config = dict(
    n_layer=13,
    d_model=256,
    n_experts=32,
    experts_per_token=4,
    d_shared_expert=128,
    moe_layers=[1, 2, 3, 4, 5, 6, 7, 8, 9, 10, 11, 12],
    router_score='sigmoid',
    balance_loss=0.000969,
    vocab_size=8192,
    optimizer='soap_variant',
    beta1=0.95,
    beta2=0.99,
    batch_tokens=131072,
    seq_len=256,
)
Below are experts of layer 3 (counted from 0) of a mixture-of-experts language model. Rows are named router (the router's row for the expert), up (a neuron's input weights, with its number), down (a neuron's output weights, with its number) and show model dimensions 0-255. Each number is 500 + 50 x the weight over its row's rms, rounded and kept within 0 to 999. Numbers have three digits each.
Before each expert's rows: "comes after" lists some tokens at least twice as common just before its tokens as in all text. This comes from a sample of Wikipedia text that the model never trained on. Tokens count by the router's weight.

# expert 20
comes after: ",", "s", ".", " that", " and", " where"
router:542450518477480465535503477545528477545487504507476484539479546598473472492535553399446459577481480573514514468536470543463545492596541536535471553561564500582440525448531524461531511496499615484556465508536616437563522497488480365490521476504471508448527495432471374484510484461389486513424514542444483481464513545582479514420453485471500481569468476480556506488475489497476484530580487536529535531464490519601494595468476492438430484565452501456506506431532520473456548485537476598515593544501527478471521517492521419488570494504594535480524433566530548447383469531439462557475610519495568459499606409479478576560490446441521503476432518553488492453523505434497530497510544543519548479616724453473499538499416486414496538506508442474667480484579464576380557452496466
up1:554490569561439489483474485528497396502576514454463598497510599480437524452548574601499452517537498577530500576451516440508509462471514575509477441573480478492492483459518449452511442495550453489554443474562509503444508503565517517400416524487475422521417491460503494426488512665511558444387481450541459517455506413488547522510634538416515497520515511510534491461520444576510484433522575465504471502530514497475429465510499575490479460490509498592519463537489467528466429490468591388494569430522516513586556555538481506502518508548488591579389457579620565404471538479437407603497425536582446438401463470490500451545490507451546453530438603511525506460497515419508514564416510481465453527425486481480444556471457484398416553555495508544572509419532496569522470463522540
down1:435577470446547631552544478477558475484533514503542480576469475589459473531513479463483630502459549426477428502509514500533457506451382503514477527415534495468512438463561481496435500502549434533537492520489554450477444553501512514489486490448591553539518526488424521552498388419501512543559504489431448473565488524474562457463535557514496525485504511506587600480408451519414534505446505475509543527578549443467560546440467414523527530427457491428466452417452557559505460533513496476446397605423584564459368506478521494453483477493547503450597503520457371580594579461500490419415507536437470579493477495536576464520493605539570506473515580454538439476456482469533489529586499518535429447515532391529521497504558513505535437508535421485545516577494584425528381570517474
up2:465467514425537544496523542464490466558514391564532450466519488543447452566471547413567405540488386494491557503470522430614500519545510497542475478540521502499508450536533506505489500489499483483509491531510467422471510519541562544526441512477448543443427422451469441532580465489483445499463485533509416491501528492488524468515595526445584496445504414546525460447495472613503566499496569486528585587481463533566602642546453448397460532559494576488467585425505466534479473607515544462486511520471518552505459528368489543535508528512458482441576427526463501521583450523463444457550470516484491499430516571619565485476556531544452416559535475583442528557486460538501560444511413482652467517451489477473517606392497448524537413527509468438624485577445494473571586576476487
down2:621519570489410449518588479531538549472510497525532443532447498503555596469556496478551438468468480560449513583453473522559542430559484539450449394534496483462482507579533546597453467512571454565478471491440405466480489430507469509443562490420572451550506485418558447477535542395507557400561503528492545552462452587557489513471543498435441436506495530533470559467544472463463509398631486571588511476453561439426478429535452484515466506468488511507485502570430542545460535409480491440572405591521523487514535566494533478565564540492474599544528493523485472442570557578448525519516448425521509465442449498475497614530442442573484438482506528508453547445405492492536514570503553479573504493457500462380593464593483438507422492472489466424540516536582454471562421512440461
up3:456508538538498454516529512444438380573615460453486501522446550498476497446509511507500441526461539465527483579445516558579534539519480507515490588529508506593619526513443396553459523532352556490427548496582489475493551539509524478502536475553440560499526501445427472601517539518571452462592508462511460476476450546500491512538567437504534421508473501564473562446546546594476518461565487491447518564507489565516565428536476502494445407439542496435475527553548528446415462615484454470490470519543490449541494504450448540452536385441526496507531534473558589562505567510454451576473430521486536472622472521428498397540453434477366468542558414623553485373444489476576449525524528511540491493488431523478449443495498448528434409551499408449578491517467515527463488458555461
down3:486498547465395453504497496490537545553507572428508382515522520413488510617470505535564467483428560493441506518506444487474548503578421522463525483485520530465495496397516580529478517471607482473507482564465452571485460452593402487458463553478523424464546456417591565548472489429498485532578510448422535515498562538451469430489523539510557436466516503538467502477409501494531451560394435491464483577549469555555503514571497459545542443537494497500537519543531502453479573579605498466462547516533483420498566514387605531429491495493387485506551452471564380484528513423440415579499633539490484542551531609509377480485554481460427508505489441470525565549496539525482423441531548499460534574497513443523452453409499474606509456514461605542467488525487436496457486599467451
up4:491493526552505458514535505536544523492510445476462627467555522429484494478498455520507443577582424489429444612482530544554484541429489469585462525545522484511450450515561499434467494537531516490488414470637551458487513491554546502436497551542566374494444549443532441464424492517489582535405457479429404491492381597503510654479621565444537508466534457473567473510469508432506476582535544504529499512427489552519445486552474584471523506477540528442551473515540624466487426557519515487535405513500560448564541484610498498507455427483468524497439506468547509479572436508456505490500524537523457521471520433438502529573467449450495610535458581530462505492460564497519497440488529508439514447514551494525437530469621482368482432560510391486535479485488495466655533517565551
down4:482403534395507571501564520531531571546515465493580473597495466478526532484508491528362527596449504527455471469449467475384490471504509524522431486548504449527407541589473520481559483469512538501468508529504522395495537549550504481454521487479456429540503542569492468571562408429555526473396475448367484471457434478545496452418461520460471480494599471464465532530492442490525492431526479587542453483494442521521515501508582610491513562525555463565544574371507456496417606451520483468505453451533513534573499548475445539496597486568435493430430510665460502515489498532522454576554541525490519440521508465491459487484484580550599553488553497500519542486530492488539473553453533556484502417515517410534591495576478489513451472436579496406589581480522542454455583478371538

# expert 17
comes after: "1", "2", "0", "3", "4", "8"
router:487508421477486492451465468502430495380425583504397562476583460448535456447463561497523453484477500502485472435499504500543528557498486463462449547554455390506449447591535515515483512503498482490511509462525577445581590471573536459488501507485555450513508492506402442565474474499533474454496582420419553508504440327507473457468640469558539465523522559417520399714506420566497515546492521520466560495543488535518509489517564518470503453590563489485526475485520557445561523599546565478486529539449485442550482604543565515472539568556526514506449412549470446581450458479551523448369474486630519533536465499416603412440490512513395518563467456498492494497431483421474481475543514469490529509514489522447469493438497502536469550457546509503487506540426472427529542454530508
up4:520514419434486458459533569374480565455511453462443500446487501495478502499497420504473403518517504500564516517593458483515500553460562547495465473611497535573521520466524475541638497505502484484537456572541482540541532502446425482579512512470526566513438508476538496470494509528511480505529503533494495580479503535515512542436538435415433438482668459433459487467471474467564496443609530564485496398527499346479412471460485541478492485387554558471546506517537570449562567528469474411490434603534503480460519506426490442493485463462552491537517448471516593513521506524527514533523579575509521528545506586455516516612455498514657468535510540505479543573506414445509484392395533495491550654545481565462455534443562497491512522630572475416481417507494492484519512459511573
down4:539489521432476452612451508522524571543516525551579585554431458521453478562561538573495508450492491504377594473535545527504491409461548473608516426475566553515380492554528410516409478395463547488521578449531548476577469510448533502458517471499526526459478456526516481467488648459570482459499536468479508501466456469436475502470501512469536558475475539525544481436463507577465585515462433393493601542438476420489562566496399480473454549402499564511505430505481471444431546497493455524479491423493520522545509530482545584552505477453444594514529507472509544458427546548567524491454529399539409479454540447481414501569574487442502486494608530480476623468437484555499577559535507547535450488447501479553425468540567591493502466449464507467539632569470494500451416555560485
up5:564545487484505470544506463474499515524487644511392553602488502518505435418620464485510495546530593478373478530514462486514416525560520474527457500541510504568431536502445518411496526471468458454353486470456504519570598475486463532424464457430433473488592551460477521454496550433529561420520466556580500463446557402475576527492529503453505551525466551567560482483563494499543431561518445540551456491482592406466525525546586540515502404513510464490508492470524438506457523567386489459489561572507404474397432551492513448408505573372489564457554499541541563525559452533541511466421442445463511629523516445484472497507534529536528452553514494523482489612440496569418608491535562539530489533474466554498499534496478512529466434605475438567501520442490498506514525484557545
down5:516495541522447555486496494490409443550560551398532448514451546470608457533436483490524536550443451476550436462436473522489518479442479415533570386486537479466469480480536497487437492464489576461529479518633504347574509498545610500473407530433448415480508522556520514513561517587542452470527429510465490482515494469470456577566444504495480494483573531430556390476459514503534521560562501485487505447450534515582397394478494470497596460497466452462486511604496561522646540452487557491549455471615480533570604531511511473481550408499515431578498362561499519527483425543537445475531453575514568514484452459559534522502574499565484515472484610507570453440537533440576484504448470472485494427521442482421550522517519537540464533437588503498444521486587551471521540456462455
up6:487533501572625530531542502600535428562518460478463488447547646439520538450622458497448430484548418506429412508454481463576478445493491516467576621529536540511487518440528514571543484411493524524512495456560515542442533509503481549460482471511528474427426456504492487526481390479528503444523557529424481519470500606434511483455451507560552443523480393408527500566584504509570454535539455429493569497598397531545497475493565476543538431443515465503527506452426561466477555463622532422580541507433556496447481464606436572471444564522516537485505536472484591469430438513535409418490478568497581465463469585517455449578518595463493469508473431491486469488473529520458467548564499547556561430515564543458473437433613438468530519508538482447566510477510523533484560536469539
down6:581485491610441463537553501423519551479494509597524415470499591515478461512483521651450488571424514424471487514463490577452464436479494603518566490525516450480466520485441424470469515444533475521493453513488427546523494442489452526561514453424570492500487494409549421455510435507460530400452447505608493469495551515501543528558583527505470439453475550504448532483502528516635533520482470544485528489457533517516513421447511569472557455496449514537437509499635467524419420498560511557467559508491508508546452455556438630484480478576529543512431454588507473483552510549403397558398504509447561553445388396540432583495491464570562519443458463436544608490541593495517536425422487483593503521535485488520608545525468426556429523558477509495484524483489432520506467508524543
up7:538516541505513460519561520510558502497504398516538429516492436465537488450562476516539437590503438513645543470496511460522536486529570470539490342532464545481480498568422420514576594406584540491536479520517465472478487543536487529461565496505547458509467574514523491488529516468557500443505440507585478500398522485468536465468423473475500541518568485397511363519531548433580447627590526517450469595478516470507550493535420583524596475431496461508475503528500456418553519530588554482548524465474566487488426500520469439467426434540532481555519528525514509418537541624450483524429524458538437423564492434482518509527461542487506399566535530579520473479487620478543448516507489596473571391518563494520487605470452414458557445539461499500453573410496447450494520451569440
down7:410455412528581585551488471600395584548528495504436511425534522587483608507405450590477532494472531476443482527474492457500482470463565574409464434548553449504472465479563522451495510575489489469534474491460499495522465526480554523441524562488426506466532543569488426452490471533511508530484536524496512446449517515496383374537484530503445466414514467435515475514509480493529515448588378537497515469512561516496542508487609530522447457543492526518509487557438506432489502504481538532496591464530506513514538495485511551538455534428595518462482473435398398551481561488449433593502560504536433527444584550504526404509578594490572531492421497444447393514574507621619514482579515525542425578464533449527515447619495519455414542440505499491440570559475496607516508531579502

# expert 12
comes after: "0", "7", "6", "8", "5", "4"
router:477578465542414499431553466482516484385435553562475471616612567447521415450553465533479396512484458462547511445537497550523508470522393556493491577546441445493546412434440575493505504515501534525548423453469502469560562438467507537457488530357495443503544477517421378517509477495509505449476589523454529505480518484556527539523484511580473445478510541535530510638509447495523593514530570515478469395531515439510465597554427478392477459633457447472508503496466573482476559538467541556420461537465615500512479535491498510455437518560588462525492510508482502524491486482482476575528603543452518505503525502500478430529526505464387471467456417524550437485450573496458504465524502458645524513541628494481633478503470435494469518480475471542534503466518481440431465404519535
up1:484460457586565427535416449506453505561500490473485554544472456452524415556426475625532468468548449478547515508498524528522485446533475558526431471494563579437471533540490521494440313548483515500616434536480432449547498497514477530515562436461562548439499496456469493443488529456551444490411383477501472519522541494541521587511503502475508461597491470479553495545502437478469507409545413491526489469456435496470427517437517468490410502478461494532591513444516397506526473567498551463524437408514519589407569612489591468423557490509476535409492583504495469542391517561596422516515448515450467468492463562483565497527486481421423603499516526479448475511516527431498501482518517430602574497540506622564530508586535397542518507454436566528520504438559419480448475548500534
down1:403451563471507460427538559572481524496550491515449483530595494507509532530479418531536439541502572417452612525431557386450535528516524437444507559566600472533455508549479443495538574591506441449436429457453566526471467468501465513564441474550455479449493486552406522532558522545511544527431527449506509477484505477453466484472544380520613435538501540569505525566430498475494509555453587479424457465499480521509507573448399518555487442506596499529500483499487513452481547488513527475506481509553508452509470432506540439509481461522450466501493519486575525498458512533451537514556451533617573432489525399515493532399454494537532370418493477530562452463561457505553501559469363552532437552585539506540527579411552517541518547459567522371536480573455461453572653469434504
up2:522439457508536510478514451534528571437490459506473481618561484528523350517605508510493552494429517499511459524528450523531440495556506533532437520557455517575453490492610515503537453498551422483557422492494535528552500459469396515437449503481479519552542528523491477456516494594498548529477542494517598397508515531508508570541444515497511471630607563504517503502506511493444390536433447456459578484451438414411434522457558639513446482461505492467469473481512439455497496394515464571489447470552537478395513531591497469479504610536515619484415471543384495510533549514527579447579563497507504511518555422534534538442501508417582445569436555411483489454544490556484603458548518406523494484531513570557510422449473504458520517581429499451392510561515499579479544440518486
down2:457624557445438482478503533581488510510500553426475436467551641563434502520508406493514566386472556506506410536426514513444496488500504548465563450424567441417512474510557545482517572483516535559529457480577623427441450471536496471524486495410462451492536443580467461543512493445541411356589519436499458483473493507424485572509565465416527548549451492535484477521507503594528566489424422546594531504444440511498507507529582554528520564393536517480412408668465486439498486478511606523523498474576463460521452481508480477481521523578557516437480601532555471391517470479552589487491584487528471490498468524512490457471500473460506414506537504497489490494488587495494465457582474567476472454517577545519450487511541497579554500385510581446484560450503517505479471523472527
up3:470467530471556440469450469520501486504513451571518466547522499425545457508453559358492547480564460563481475511591531493494504510501486457505466491551387483518534509482504555523415581525546513512460495434493472561356546499461474452483561501540561538523433560533440538498553485500440449520505480542535561612561417542543449646540517578511428584471513499526599527470464520487480503603495524489536455470457433450552451507516538486403526550436479477526533418376490552445460436494578479564482542479416509516566455494463537449517480434456593569532417462444490468457532500595472510485485479452549546350445523548542418554501487512565535545475421572564489490520488652501484460486469522541543496486618544545457558373453388555513549535496509512523455485503532478527441463419480548
down3:514491411464573435520435442430503562509426527457577532487496462505482457529509537445463504506534450430467524548532512500513493446465526405431450562558460543509517489516532414449477386547543569409510600602511401445397480611410476562537543491537555573578513435460430518462526452400457464472501478478523399425523486580499406515442562459493483540399477445497472492536594442458540536478528530471463490498564525491449558497441540464569504452427532537563524510504481459529527510503503464539495535392459484559458588610577512491500480508534527643499507581510439609635550562419374480519477473526519531548523499569560466448500596521574501512514475521514505509569566565543481556510479489537430465561518402452505486582438460493451515424492460487490553445477511505524489488473489506
up4:505469393485367524446522555439512450550469369503492494542570572540433487471475459470533463489517415475513479512509584443506535466478500560461457462481438409518620621434566472565559451460554496529479507535448541441518483488418485384453553495497547535466466480464496477537494673595492582495517398523546614562494584503536548420478531456613474515525499502594490551532518459441530433554510604436443504521474502587523566554530547472421466525516529483397465551504493480538546572499468455512508506547473481451557439511563511526550438404506508595472458509559438532467555543394496568474483450501498521408513482504490483571473490557447514439441458521487489494470463583445507465532509510448522515519426467517439505567592490451490543469461551538414503495561525476547497550554603549
down4:558535466490561615523451411479529457499575523447550498474457471428490512539462452544530474493421459521416518486483499567447540512484428474543408431513529446493482558485552511405489561555490490519472435539534457458490548436533505586589550535520457545502442520473485413482427487533495422443463387415527463488505409429425492427541409543535522572460522514439500504465561529467532565560574463443489514423529567559525511533547517491523522401520522444558524512547527397498507487615495553414572495522525466482521494547447597500502542472475516477534498516571520525433535507429523511510548515561497485405596551555527522546545398447549543519544453546431488492589645552514563462420442576524513544557407474471498546591473473443393451485521536502534536570619547467548474460600423477

# expert 4
comes after: " the", " a", " The", "The", "th", " his"
router:528519470410509474514475459558495512495506584508494493501524490474544456436460507529552474538472485482591481526407490531481510514537485520437508472466505562575504461568529449478533470541591493497493483527515544546585519503513459498497563451521543491439517518467455471469475556425542458455438401508463488521450518527534541496472523521502524455472558417513513486519441420546581607542528449392574475369534644425482518496464519403484535557501323471586528510551484557427541509500529391524435483496497515489488553519535449468460602505370524575516546532554463443646526508460476523481518513560563594461583539391642502583519464533360467443511435530465596448469472559451464493483475517460477514492530559492474564458513508440446470540495502578476527534607538594434517577500492555
up1:513511468518483451517488556515472534438454468479590509463545505445481444426546470554571489600418548490519472532528521589452537521514557450474569443473477486442547453501474501527534434502568387522568545489598504522551496600489484545493494529525406575414600603482489444488505559458366478525605481508521494492503462529535525496464505558476511525392485516466496509490455527510501540469457451489524524492483520443540597483505466441475513539517580506505526467449372494595499529442580507479538558546460480503539405553442515480490565525554469543420491544530433561493448587464449517538481515390519505477431499438434551401478506511571493361392425465490524557596587459538527457549563466638440406540499558544421415557524515593452555516537490416459479495540513491540544542406525496
down1:559432456533470467535535580540473485483525415547452532546325493512507439436513466509464554527561442499504486403516518579419469527493458494509573496550467476518493524494419547473491547451631454525496503485569462547510513496462477505491397445497586453562460552532501443429532478428403538487404513431516437517568561423469577453530509540543544496526514536504539516476485518496473465520479494470493459495454517532465523441558504556542534497466560571520579528536581469533494610497542380440547458538500488492554496532600471496471567464410452546429573445461517464544509475440515578552603479439526458568558419394577442466572529503470449493505490509468402488499470518614449544442630518582451377552499437492446384543507448465546465481479563435503476500565505527526525412573484475
up2:471499553588541511508495557416504513448465456532470513540499498475464472565458546485413521496496504452423514512463434479529406564465486577418392459466430500578474588422583613525466562508497458452438483445482480569454558508466410539581575403484536471534493452452454486479438555476484523456503510565493452490543452520503497482554519484513478464524477469507471351530593476545475501532460449381572369508533514432476467392510460509559427623504566500516542532487516504526464468475476468477529546523617466536565354439457536531499498551446621522541455521495499519581537506483480495436522495549424448493531574509469489505484604478516564421470539455568470438516537457388404521536492530546568512420489474446476568478445431423502517459507527492432434465446433414477502505412525539
down2:489529536426472546467487507450491609456504470464523437465471538490508538377453457529498504519564474549585467532530531435468598455568482550403575585496509459440436489517531575448569504487475515602540554528441602578489567461627479449518384515438453526483461494500495513426551478547438545547502454487500466524447590519501500474500444517392469484505585579502491460504546560464415535562436472501519505466450489516445490420557601478538556440497470465468393526437476590536491597420489530552474514499582474563568459540482524535476439508529540444402497522515441527454415487426441451499558500455557426577508484550518454460489451399582462550481551435541458426479433476487461484502556492555543602521476444536419519590493526523466504508523546535458443579526469523527538569481651526
up3:519508597464471508543460537439492453492494451569446562441470469527532482562477486520490527524510618509603442493401524509658549485438534481505451447561469512500618544467539529531633555533444528503450519443468497452389512464442516467543555487512517573527531455534474462527448562552494449493485515549578555429493456620452411497518560528592458526549450511472480513444572604445503550569495461441587581494483509575469386498583514476486522453465532507510486473530507475476535454435465500499488525476497494578526571372428591469527464602458429495477368474523421443518427462498490510509547528512446494410538542458490502577562475410516519433560465552539398511464432539532466463505474520549582543517517521450486578467528424474461518507464482473482497494509457542543473478357409540
down3:466503516541499518601426534513396519546542561511473511524572515436527544500379541521514508619454494500595360551604522497461468559457492577517531620473472444567519539518508510569497489581440461452500421562501406455514518582534463540501553561457490501449527485475481468507532515402530520534525454477513541455472513475556520523458527465460537447439464563536550415469397491654484484569394487523488449412554479586426538429495478423483417480497500504482481522503473516462527500463487547520455573488527430484523486432562564566495456465497556422419362475544410473414493481478438478588571414451483450535550437477455512416464479481484543553483497416488461538494534509529537564523540463494493546491487434575450392538565458567483492436513586542453554446486584524520560555507489536
up4:489489491505514542438463479520506552502504577486442567628535485451481504529477562475447455454485561552496444571420530472559508582521534536502516522493526519440392601425538569459511496503527579520499495609499462424499491548514576581477466469521526427512502506515447478562411396427455548497566503466508459451536514517482411522561584503565495486518410498544489508558417607542552488550477488578579420431506452491557488614456435512491631539493405403515470554525524580484566527475503563521454568466616456471440408468514476578475454555545507462484465492527545548573463505406516435513416488476487530533532402541419461521525580409505416548459546512428465493561427432385492520507468581439482503448465485508429418502520509462538510482537508551458539591500503524426524439539531465
down4:484472553467482561549528485472577526617494503532520547475514385527601516448476573548525446461504382410439462557422502600544542528464521361427403449555546496464481450469488525494526539424535520525514518438531467479540466471528493407518546609461467444434452448519503481488536554508478464465506476533467559472500476538559463467517503520547449590536467500487422429471481436504482524484471562489451517502425348407561483507546498466554490439544541521578502520540572512481488495460487400560483539441449396506449590492397524396565506424596524466516517556556525496502470573555456581468523496601414588485592473537471579473525387483590467496535578544488564484440507519542516526485453447562470520498491516549499492423536492472495495394489456519598440477527490463544481508469596449

# expert 25
comes after: " ", "-", " (", " P", " p", " un"
router:681486497457526485620427465515466424495503499500418530545511472475533443522497647471520492502536484528533440431505528506514491571464500457647427500534472503420494565539623535501628414491462531513525524499534500523550575547471454459503528472470532536447546516483434553517441492493585442472608552492473549546504534509572514485491496515569450492435509425449604553448462428499511504547473500456552498549539557521514567539518480446523567457482505466541560532515465522486479480587563553467445489450421494460558523606452540529474524540559542555505427465555465414533486390583518469539525476524422469488430455464522490548530457396465502412484500458525546538578444549528394504481448538482542492609539484531316436516491531462559474556473562497473513430580499503570465506535493462
up4:411527538500556514461454464478525554437472533532470494447483490471528503517525479552520392552425612516494405435520531547472541524453531448531456531509496522434509563480522419486564397539556498455489544474509485449549532557577504477534519515564474452592543460570460568408565415458488420492500488495424508431591517413532524508491512453489539514530437468467456443519485448512406530595519419455518456564541500537521463493503546474453520441543464484437468439433538556470531535488517483538552538492400509449594373543476440505557527495479565467452442515541448566550505503449444553558378511512572592502580446503512496546472544597613378489507447534438505589555490460433556464503556536445420528511419541625545541551514468467558511581529416494553432470512457445563560472605493434
down4:468421493486437530385475535512474489486489497516451437583604484457493520448449466550542446515531482449576424476577422522502554502493491403502510478461531512452502408443524503467459499504594535481546533608390555482524483560454468573538516469502416524543413489489512516490578477433483448500516454461589472506483555465517522450525450532441526497568432604512434478451448543559520510517478471395494416481534460471547424505512646437485480436550344521438537569595532470556492508473520491569618529492505509561443567538480435468497498446476489558501579527535476460535563445490530506465421525464617503484553568516467458495645536539500479413555488537559494514401558573558483541512523511575510511478538471498572515507520527454494589456568511386510498480453480429496479472529607603
up5:533553467506536522540485452530528429428495531446459526604475542480551484494479532526516485465498538542457443521416543445483453580597548512490420407552498497480520487470415475525622440549369445450484509466422496516524559526519399486403500476428567485471423442394559432459430551609526456469497456473540485536476588426505586469578497501516495543552582521468535394492471574572513517478490488458499518462509483430561536538390509470402508534455550472498523446505514427619598553484533514641390487510575582523513528473468555458541539470533512537467525541429520489524485510546485470428597505435587438457561478456518514494551539550504391425540472567513634530509505494491508538528479540562467506532490498502508533514489536524492506560492650487488424478514469459458496494483566405
down5:503528383500482388485411510511424484523522558461499512543497508461497516554519566526517479497543470454502473488537514394468554556400598494523462524435455534463536550531497489548535542527440540453486433466476455481444497508549504506505542494475522413399509609456424402422464464513572477437539571521457488531539544529511451464459417550482546510596498563452529551486484539495460419410505470584541628424408462483599475540495578547408555504535525585423525558538475495529455482471473522452456542519553501559534442563478514398529488581418548502562490472497456549531481431511541516523562514545421484417514468505473488456473522500401505589518586492568453566494512541581499505483498499425491490602439521507445509448496610475470435402574522619469465410483490548518455373526597514
up6:512516568486391532480552503526507539503496533571474455443500519539430515568474472392540559524385487551562497408506582581512546427522540544445507564398531393544381516458507520518463541525608418468562498438555457446511485534488548505480389526494447498446492462509404500530443508450476463546483522480532438525532550498493533426531512438553463490567483449394465343482500585467533485479546526433481520532547508573516518627591459448481439544526497474458505530570524540533567463547549527485546452474535478532452432507550497501537526466438562536577452478522554542507440506408386531525528541529481491463545519565592555457493454421456559410501553542532479456477505442503520505597427494527564476491348526495518419495509538487444513475479480519402588575546439551479498582459526441
down6:587522519508543442549476516528534535442619459532445556515497498496540455528530565571506528486540525554480455479456555497547415524538546489498464596575534499413499505463381577535401491417485436586561447509469540519462508515557420509534474531420486412465444549504575493481418548441512508549504393444443411505525428568548488425493486363449463531404463503471524503539466549482475455483486490516479476528461419564487578455575488419559475625513461397504467508575527507478476579522505567487496416476416538521511455508566516518478507523563559454531456561520513437469537401480485438521478564574483472541624442500585485506531497483579422456552458466515520547516546454435518476470555473415535535564440467585527461414497500471604475504469509591510457584494495546475602487465558600
up7:477563510605528504459570504536434549420448564501558455482564451468526603552515451513387510474531447410496516547545539498499540506484540427556475469558445531509434504496539571521577529520527463466484533533532433505385506400469611481432480536481499547591397532490537547485472557462558418529530418469514511395432470500514504486538500544536517536409488550516539380492520571535562524489549479432529531362543482449502519574590516527502523537468401539530502509553490506446549489505560527568490489443508458519516552500461458556541518567527590425531492486452442552559478414568460527438507503486503505546464458483551448365498532496523490484538586438481490560489646465454431522493481531580594566379492488560460510432505558486406483549534418475508474568486526496439458442494616451
down7:465466502506426497424498467500455477460493504454462527490550498520509494507483538452546463423500454542513533533577432408542499495482407544432421449512461556560540504578488429426553565486554534516551507455492533479459586411469549432569549483466494537533574495546468553497485455463575579571430476528524569530592466458519590544570528464467529463510523458521414471494526455554463445550507489450535412445594453529455479537503568520552598427532473528531513380411504464485527507432581492526539568484470447528524568568500469541460554462555530486493489540520477492416401472472562546553389499450542517470541458578470575457431539438529397556569570529452426506350519461522481581404509473522507521488539546597477543518512496401538628452552551421500462523509445520449569487537622445

# expert 15
comes after: " ", "9", "1", " in", " (", "0"
router:536488564481608418447507521460461539475442438475528387538516493568455466547506520467544510543430537527521510442433532546554489459486504467424493562479442468483426510483482616538467516550520445424461542522511503435439590495520453462432497531479450480429515499469429382477474446492463418499466533526502468500385504535529497479490494510548574555568500419565500505484427414569550493504511438409507473549536535466560541582471474515488482533552552565498561427444476493456557490490552470447454536503502452563439496484487492414511474511449486506553410458597500447593524495386470458477464512605432566391503532558636501461539406540485527480458534546483413485574626461508535481488356459472601484455562467462504499545469486461502570627548531487552540482586505541385536556517550506
up4:520553474492455518490479432424505583524427489492464466529471479481480489448532481405499507523484530619516566516432553464539451463525397515567525422551444502506548366504454462475477470487495434472591470488507515466510510384576506509590468530483456484505544498486486431574485427630644448412584494554444437523472415581492517512526589416532525506537515384588573520458474539515425488507526518483549458575430495479537494458485458540460448444495292552592566456496502468499508450491525558475542514431464561539518447532481547464437562502429541518497479473461493539649484504409541472498465527501457537483476487488591439490540529457502504502443503486529406461554548428484576491539463475455488481471525419542451479582504513426451476556465484560475552508453520476412475614479480475
down4:461372494459536505469518490522459466543448538539493509554520416480518538586420510561560428486571490483574561592533513544543466539469447498497489486503494481537532536446554386472563499535502523509429517657487583518410465609530500506556483500465561518563508500559541544479515546548521557486453498494511551455423439444419501483457425454511522447511439495539494403508596459524479512435431470432458510445568387480593507531557507556523485551555543483441413438577572471478482450554461503509502440469479498542572500375557464492496599415492548609511420507588515527503537510543490518570490471495426498596457455498414467469505429535504531533588509537433507397496592499489509486511438526477561522463452501491579419441479556564435442473426526539540534550425471590556553463469613496
up5:578445593476481530594520531472550580526443539487530508573524506545417519493488508525471487384503556532450478440516515448574519517494556491415458507467472402504550542455451525540506422562417561429584497464507570480438535554453564457451448484484550466556513526449627557498596588510441500522594476420571469455580520430528464493451427573608531485482473490565446524440437409504516483537546531446507473574530569490456458543490519471514557445533475442520501514440519451467488469453537452471602552496471479529505478520442503498571508479545514356463460498479500487509443550450446459488561545473521521502485547471489520451511413483359492438517463461392591467459552499510470501516526383580448495604556536486457544566414544508599492550570511547506501565432563512426505535390475420
down5:461517460398468420437412462521420461493498351545507470438349449441502481470556543598506598559483538568532496517512390581443486532494510408405517464535496469584522442551518465553532477503424519587485562403444520507473514385473519532436473476447460652550514486532547531509474571424534523421446472535521511476556604553521563488541483438485465458413505581501481467516393523487450555467504473518509557605561462513472468522527520532445563442436524476485482465552491476508557467541578578549503458556475482526531512529519539485510540536454523609492477547464520489479542442506534483493428451530552493501535477603410531545514523559495500431568545498508552459400496545519518463486477551494521465398524480505461519467562433478477599462468486613475531478503490554452446549578523613
up6:515594483535523544504484495493419497542489471545438537482513508505474582502461520493494570579487588508448522497453481501549445459578457463540493445584477533511490503540519523503555545556453492507482489489501590555554487499477533522597566440572477517594417536499398479510645592506478600544522470449455443407427505560541537450472418424394528411442472463512583410579522489433454456525474529490476545479477520506515493569381593511553530578564510479502576488488542523545599544525425509457466561517569545551469516408476540465501608514546549562396417629582501499516462542460480562562506538490550496481462559471543482548492496504536526456535419518504538454507503483467434540479501477499511401493527500411445500407515579554566464501471534472631583533464569490376493510545463451
down6:485453535551483513499523488437424493484561478538606435384488513504442501455457466536486557496541520486438577473420453423521487441485450622558513424433519665472505562490576443449513493513487506507438531368558524553544474496455459554501559541478555600583528555498504518500457443511442559539489427471528414529582495549467501426418539549576598522567532560504533478444547561403553556551469561547384517537528545485499382461454557558549498512473513488540429563497544481453471476496431465412565499497480556524509598425497441492479442425483486512480542467413496475353501553529507451511407526492525524509533551444453452474501576519453504499460491503442448634538525429423489534554538440545504462468498536460567488521514437583453479488509487537528501504522474520539430559440521407
up7:419471433415403505427650525540510539458463513567525461577524500485457463397518519516524612445469499441518522441540462435546477509457500478409394397455565334435529478429491531563458522528473528505434541469571480486442461448533562463492584517525554512540429535557464546526569517496455414565518394559443489489561500556397610576487499515388512458536534553476544522600447452500494484538530515422475464483481440468472527576507402528514540547495489565537474443432472547458566510487492503474475445571492498550515395513555485523578441488542503455595485455489539512501555480512583487443569541527613564541581478497455513559517529484489440570443454475552398491558464518496515544482420545538512470547478571449525511456532486568555507503462505436538467495550509467481462528514390504
down7:533491453455533490436397556569476466481572555417489534470477533554591443459510434489446527471476527564538461532427540472502537497496506508528441475445452482416538463525447528546494564600507536478528460575519524533496533437441518701493488575528526453473451457550495403445447531499429546552491458483439593455584478508496496515490526658520582543487490452555362524430505428478420508521549494503536482496474475560457503516528475425506614424472506524451486541480504569516603590546460566476580532560476541551535498566539470497397413449507537449461557527518479511442477506484588483524500496503511459511502474614536455572479447489461540517657586462549555564423443445535422467486508562429451487520521476592482502450527550528454438462501442511518526492561493415503569441468509482